config.yaml
d_shared_expert: 64
activation: "gelu"
balance_bias: true
groups_per_token: 2
norm_place: "pre"
positions: "rope"
steps: 5585
Below are experts of layer 2 (counted from 0) of a mixture-of-experts language model. Rows are named router (the router's row for the expert), down (a neuron's output weights, with its number) and show model dimensions 0-127. Each number is 50 + 15 x the weight over its row's rms, rounded and kept within 0 to 99.
Before each expert's rows: "raises" lists some tokens whose logits its average output raises strongly, later layers aside. This comes from a sample of Wikipedia text that the model never trained on.

# expert 12
raises: "–", " –", ",", "-", "."
router:62 50 60 42 56 53 62 43 36 73 42 70 45 62 33 43 43 51 51 51 52 48 57 36 42 71 47 19 83 52 34 47 43 41 03 26 63 33 32 34 65 24 56 60 51 42 25 58 48 71 36 70 55 15 39 42 14 54 64 33 47 53 49 44 22 22 68 31 74 60 59 55 32 51 79 54 39 87 48 65 67 54 36 55 29 60 48 45 33 55 58 53 49 29 40 51 42 57 75 49 52 53 50 47 50 57 45 57 63 51 43 77 29 71 74 38 47 26 69 46 52 72 43 38 54 56 39 57
down3:41 24 57 54 40 65 53 38 53 47 82 36 43 49 56 58 66 34 92 49 29 43 38 21 55 38 68 39 43 48 81 33 74 47 68 75 59 24 45 54 35 46 61 78 81 79 71 52 33 37 57 54 54 51 62 33 30 51 52 34 48 53 72 42 53 48 48 41 52 40 40 49 57 77 35 45 39 67 34 36 38 53 53 33 65 52 52 78 64 45 43 42 54 39 39 41 50 57 25 53 65 45 51 30 37 71 21 33 29 24 51 48 70 27 47 63 37 44 64 28 67 64 21 45 43 68 47 65
down4:22 38 65 39 48 25 48 50 45 50 33 62 33 50 67 45 23 51 38 48 73 61 43 65 31 42 73 71 11 62 42 38 39 36 43 73 41 47 42 70 60 48 57 42 68 20 36 61 56 68 70 35 62 62 53 61 41 54 48 38 40 54 69 27 61 79 50 50 90 21 62 70 48 57 30 62 32 55 41 39 55 26 45 51 49 38 30 36 52 45 55 65 68 43 61 31 36 70 56 60 51 34 60 62 55 61 40 67 45 74 78 69 70 44 36 49 57 57 81 38 64 43 36 74 48 54 22 52
down5:47 61 23 68 50 72 45 56 35 59 40 46 27 66 48 59 29 69 62 58 50 59 60 66 37 52 53 48 62 44 39 72 64 50 37 52 46 38 64 54 37 59 45 31 44 49 83 59 36 54 49 39 54 45 44 68 28 20 54 57 37 75 54 38 54 62 58 51 55 44 55 07 76 38 33 43 72 73 40 65 41 61 59 44 34 31 48 72 50 61 67 51 51 45 47 46 55 41 34 42 72 71 44 52 51 56 46 41 76 73 46 50 68 08 35 26 24 85 68 45 64 63 99 50 45 44 51 46

# expert 5
raises: "andy", "DST", "anger", "ute"
router:42 42 56 46 19 50 51 75 54 57 28 46 69 62 61 51 37 41 56 53 44 56 47 42 52 50 62 21 65 56 46 54 31 44 45 22 66 72 47 48 76 23 52 41 42 65 37 61 39 62 60 37 54 46 48 22 50 58 38 63 73 19 44 46 50 26 50 80 65 57 46 58 15 64 42 57 40 51 34 45 53 53 50 57 27 36 75 33 22 47 22 49 43 51 69 37 72 61 85 28 58 73 51 55 46 69 29 02 72 56 55 52 52 54 46 20 71 69 64 44 53 58 41 38 43 61 61 45
down0:70 44 44 54 49 36 28 27 55 16 33 67 36 59 33 35 73 61 46 38 54 59 64 33 78 47 42 65 38 61 40 37 42 36 46 67 56 25 44 80 38 52 48 61 65 48 32 32 52 41 68 52 40 54 62 61 43 56 44 15 44 40 30 83 08 35 36 44 44 45 37 60 50 48 60 56 83 46 67 39 45 69 68 65 43 75 23 40 35 68 59 60 57 56 52 46 56 58 28 70 74 42 59 41 36 43 44 66 32 56 41 41 45 62 34 65 73 51 67 31 43 46 51 86 51 47 73 70
down1:43 33 37 53 28 46 11 57 50 53 69 53 58 41 60 41 69 14 71 45 34 50 26 39 41 31 31 57 28 38 53 33 39 69 67 59 59 30 52 68 60 23 45 44 39 69 57 46 50 51 61 66 60 35 45 38 44 63 54 65 43 32 68 56 56 57 18 43 20 46 61 57 63 33 59 72 33 51 49 54 53 69 14 43 53 25 68 61 49 48 25 54 55 47 51 68 48 35 78 66 20 35 78 70 51 59 28 46 28 32 48 35 46 57 28 54 57 54 50 49 54 49 71 73 85 47 46 44
down2:84 48 50 53 71 65 40 46 77 45 60 42 56 59 49 63 19 58 61 64 36 30 47 58 56 48 38 57 60 47 19 48 52 64 61 59 37 30 45 40 48 43 51 40 70 48 47 50 32 39 02 64 33 60 15 47 42 54 25 41 55 76 84 48 73 51 45 45 53 49 52 43 67 36 55 51 53 57 78 43 49 41 43 45 77 42 53 29 64 26 46 81 41 64 31 53 36 49 58 36 52 34 59 43 40 37 61 59 71 50 72 31 63 62 25 26 52 45 70 34 58 20 76 54 26 48 30 62

# expert 46
raises: "’", "'s", " of", "h", "-"
router:42 50 34 43 60 42 02 54 35 77 45 68 50 80 74 48 35 43 42 71 67 56 32 43 46 83 61 28 44 50 50 52 08 68 27 29 54 53 47 38 64 50 65 43 43 54 33 45 67 63 69 43 56 48 25 51 59 45 56 56 59 66 28 43 38 48 32 50 56 57 15 47 40 57 59 51 28 75 38 49 63 58 36 57 36 48 50 33 50 71 20 47 45 56 64 44 70 55 52 59 21 53 43 38 42 61 42 73 54 91 34 34 28 51 43 29 36 49 70 43 50 55 65 53 76 61 51 68
down2:53 53 22 45 47 30 47 50 14 69 51 49 49 55 29 50 81 51 66 53 58 61 43 76 29 18 27 65 50 76 63 54 61 58 63 46 58 59 37 51 58 50 22 52 60 34 66 45 70 58 53 57 34 63 37 38 35 40 35 52 47 43 41 38 64 61 22 68 74 46 52 57 18 35 65 39 67 66 77 49 49 76 50 50 46 16 52 66 29 57 60 22 64 32 47 42 50 41 38 28 36 42 44 96 31 53 51 63 68 44 55 35 62 39 49 65 44 48 49 81 58 40 43 79 50 44 45 48
down3:56 99 33 39 45 52 29 64 55 46 62 41 52 26 63 50 57 46 51 56 29 40 32 39 66 52 55 41 43 27 47 42 41 45 40 56 46 79 48 49 42 57 46 73 70 41 29 54 55 80 37 71 45 35 67 40 35 56 73 46 49 48 41 46 57 61 25 20 60 33 39 64 76 30 52 64 32 51 40 44 61 75 60 34 45 86 43 66 53 36 65 55 40 46 61 05 85 49 62 49 42 20 43 66 64 62 49 71 48 55 67 53 39 44 44 58 66 58 34 36 49 43 33 66 35 73 42 69
down4:54 48 52 44 55 43 59 82 65 70 44 80 46 41 51 74 65 43 51 65 33 64 51 46 72 29 38 64 22 49 40 43 52 81 66 70 47 60 57 64 42 50 37 54 52 59 59 38 50 71 60 40 36 67 38 32 51 31 44 51 42 41 53 55 33 17 32 32 67 40 50 43 45 84 46 50 45 31 58 29 47 48 34 53 46 26 47 67 88 37 50 73 62 48 55 46 51 54 39 61 43 18 09 57 76 35 39 77 64 53 63 28 48 35 62 32 32 44 60 60 24 49 64 48 21 73 60 59